python train.py --n_layer=14 --d_model=768 --n_experts=24 --experts_per_token=2 --d_expert=240 --d_shared_expert=0 --activation="geglu" --moe_layers=[0, 1, 2, 3, 4, 5, 6, 7, 8, 9, 10, 11, 12, 13] --router_score="softmax" --normalize_top_k=false --routed_scale=3.92 --balance_loss=0.00752 --balance_bias=false --router_noise=0.3 --router_cosine_scale=20.0 --n_groups=4 --groups_per_token=2 --init_std_router=0.0073 --lr_router=0.000306 --n_head=3 --n_kv_head=3 --head_dim=128 --vocab_size=50257 --norm="rmsnorm" --norm_place="pre" --norm_eps=1e-06 --positions="rope" --rope_base=87000.0 --rope_fraction=1.0 --qk_norm=false --attn_scale=0.0884 --tie_embeddings=true --parallel_block=false --init="normal" --init_std_qkv=0.0238 --init_std_o=0.0 --init_std_up=0.0238 --init_std_down=0.0 --optimizer="adamw" --lr=0.000297 --lr_mult_o=1.52 --beta1=0.9 --beta2=0.98 --lr_head=0.00459 --grad_clip=1.0 --warmup_steps=592 --schedule="wsd" --decay_fraction=0.817 --decay_shape="linear" --final_lr_fraction=0.0 --batch_tokens=[32768, 65536, 98304] --seq_len=1024 --doc_mask=true --z_loss=1e-05 --train_tokens=525000000 --steps=8869 --dataset="wikipedia_en"
Below are experts of layer 2 (counted from 0) of a mixture-of-experts language model. Rows are named router (the router's row for the expert) and show model dimensions 64-127. Each number is 128 + 32 x the weight over its row's rms, rounded and kept within 0 to 255. Numbers have three digits each.
Before each expert's rows: a language model's description of what the expert responds to. This comes from a sample of Wikipedia text that the model never trained on.

# expert 2
It responds to: Clause-linking connectives. Conjunctions and prepositions that link clauses, especially as (such as, known as), from, after, into, when, who, where, plus commas.
router:170158120165078064180098107114144109156102140133158139160152105142141088180179142140152120107063139110154114192101158152132172151143118104188148104070135133151216113130132096144163166097099173

# expert 7
It responds to: Line breaks in infoboxes. Line-break tokens ending infobox fields, list items or headings in chemistry, science and technical articles, plus some word pieces like og, Ha.
router:093146135160092136178108149139104117136148170155154052118100133184128130149132115123097133119131097169145200131137113105109082124107176111149121152070120154121156153105081098085102129091124173

# expert 16
It responds to: Politics and sports nouns. Nouns and adjectives in politics, sports and place contexts, such as American football, election, office, town, Saturday, President.
router:164178133100089111123219103083153124165158072105168192134128109105123098060104145135133113139126092096154161132161093128146164151154139135121131106204135133092094101135081153156135125174121110

# expert 3
It responds to: Modals, months, directions. Words after prepositions or auxiliaries such as would, be, they, month names (May, March), compass words (East, west), km.
router:120063161099161108094077161136131151099100125145113095132216105194117135073130159141125108139144122135182125112110176134088160185116157133153099153176133074136188118104201142111126205114079147

# expert 14
It responds to: Table cell separators. Pipe and semicolon separators between cells in numeric tables and lists, e.g. 450; 460 or 506 | "Scooters".
router:118115112140099090094166149157132137094119171171142157102169127159157058147114163115123202130152121139125110151140153115105097117116082089085155155128113149110120108184144142135151144136101105

# expert 0
It responds to: Name word-pieces, also. Middle pieces of foreign or transliterated names and Latin endings, such as Sreek-um-aran, Sinaitic-us, Ol-aria; also the adverb also, plus & and /.
router:129077121120174122145114127122091123132116184207135159114204182121164126156131125100146137146094140123099138120023111141074068121119153163115150064086127103162188090106131127141115111131123110

# expert 18
It responds to: Suffixes and particles. Word-final suffixes and particles like -ist, -ism, -up, up, down, closing parentheses, and pieces of Slavic or Polish names.
router:140083116144162129116107200172099135134158077036160162148119147120132210075101109124116118133194087117117137130120120135113122098109096122119046081140120087099112156095117073174123091117121109

# expert 10
It responds to: Section and table breaks. Table row ends before a blank line, headings (==), paragraph breaks, commas and parentheses, math sub/superscript markers _{ and ^{.
router:105126115137072114116172172167111168108139141191118119149147080106137125182115090128159132158169174122119091076093189134135125131122087093115160133086143125162105201101187096137111086120163131

# expert 1
It responds to: Year-prefix number pieces. Three-digit number pieces, mostly year openings like 200, 201, 199, 197, plus other numbers in tables and coordinates.
router:133147154114117110113120112093090151135153129148166120111094131153150094255119092144099168161145129135130130138133169101087170114157120128136171093140124135110168115132187095158157112129164145

# expert 12
It responds to: Sports-bio was/with. was, with, were, had in sports and biography narration, plus sports verbs like played, won, joined, e.g. tripled with two out.
router:120098153121193161117140141177123091114055102066122158139107108089129137181155111128115102108110128143143173115150185144138156138119077115170071127167120144187109108121100173114141161121137151

# expert 20
It responds to: Prepositions and quantifiers. Prepositions in, for, at, on and that, plus quantifiers all, some, certain, often right after a sentence break.
router:101083094162134121145059132139137131124096151174139159132086104089124119115143142136112127173048131129153160114138106109120115105136140128108143129049137155077078068111173108099140147130149139

# expert 11
It responds to: Place and institution nouns. Capitalized nouns completing proper names of places and bodies, such as City, State, National, County, Valley, Street.
router:120118116110098158156138100076155109133137146117096102136157166159120090120089177117144129109121138091146128115094117113174199149159098106162143130184113164075104163104067108114150135129197123

# expert 19
It responds to: Mid-word suffix pieces. Word-internal or ending pieces like ing, able, ers, aster, ash, ic in ordinary prose words, plus common nouns like video, police.
router:133169087118202140166152144144095150094122109141118073125092076156111114125113138132077117143169176123100088099198163128107109132151121135080123238071129206150197110141102181126110132117169137

# expert 22
It responds to: Of in titles. The word of in titles and relations (bishop of, Patriarch of, member of), plus one, de, and Date of birth.
router:112125136134147142091153081125094165118166052144110056110088151166113145186131066149118163115187143142069107141071117137191092124123155138123145120072132154165116152139124141153108139118095059

# expert 23
It responds to: Name-internal letter pieces. Short letter pieces inside foreign proper names, such as en, an, a, o, il in Berenice or Jesenice, plus initial A or H.
router:142138164120138181152083103114093095095127147209152152109095109043122132132119133100185095136104114157126150129119146105152139010118185151111207112162129099117126114139133190106087051161168147

# expert 17
It responds to: List bullets and dashes. Hyphen bullets at the start of list lines after a line break, plus dashes, slashes, commas and "and" joining items.
router:135155101093216076130162118166122157091150125187132130145146152166158108140137136130143172142132146134145139147128135089107102142133109118139150092106141128124118082206163125136132165153118098

# expert 4
It responds to: Numbers, nationalities, colors. Number words and nationality or color adjectives before a noun, such as seven, four, French, Romanian, blue, English.
router:123164154129048098130149135124183135143160130070083159119164128139112143116138087157131168108120099140092062122209085122122153138117111123148138129128124118113111194081094068115124131149098080

# expert 8
It responds to: Main predicate verbs. Main verbs and participles in narrative prose about films, books and careers, such as premiered, released, went, held, located, and It.
router:146156055187096155115111109086162137137129117115102061099100159097132163127141098127106071117112146110122104139139119156124046152127092159116130096115143125152093099173120201154109109096144154

# expert 15
It responds to: Final number digits. Single digits or small numbers ending a number, such as the last digit of a year after 201, decimals and scores.
router:150104155122165126166197143130214109092163127180145110123175092125178130208174142184086104119128144098130126157136137089146136090120096096070111139162129109090188091152185135155179157113066147

# expert 21
It responds to: Table row starts, parentheses. Pipe starting a table row, opening parentheses, °N in coordinates, and function words like is, are, the, a.
router:126165157055154106112139134114089152159068187111120136154215144115160063147099084144129159153116152145094116140130083125080111129179090123113129141124117134141115104169162118146203115176063084

# expert 5
It responds to: Space before numbers. Standalone space or symbol tokens (–, °, $, +, −) just before a number, as in dates, table cells and ISBNs.
router:136130131072160121126136192132124108153144127165113117163137142180116131142157108154152182075121132122067104141158099149132120126129098122149132118111125154129120125187096168085177188173073084

# expert 9
It responds to: Colons and field separators. Colons after field names or team names in lists and infoboxes, plus paragraph breaks, quotes and closing parentheses before breaks.
router:124089156133110147171171114148119176141160191152167211133126133125154118077176136154174188102195114136108073165132133139122091163127133115135155164158115139145149162141186128106141076157034165

# expert 6
It responds to: Sentence-ending periods. Periods ending sentences, especially after place names, numbers or abbreviations (Oddepalli., NF.14., P. N.), plus the inside running prose.
router:202208154095100104142116109138109155136143152141137135181150135166180104119154100146148167151138108101108118147164153094062092113095147156130196153122121098141115118155149076098196117137118172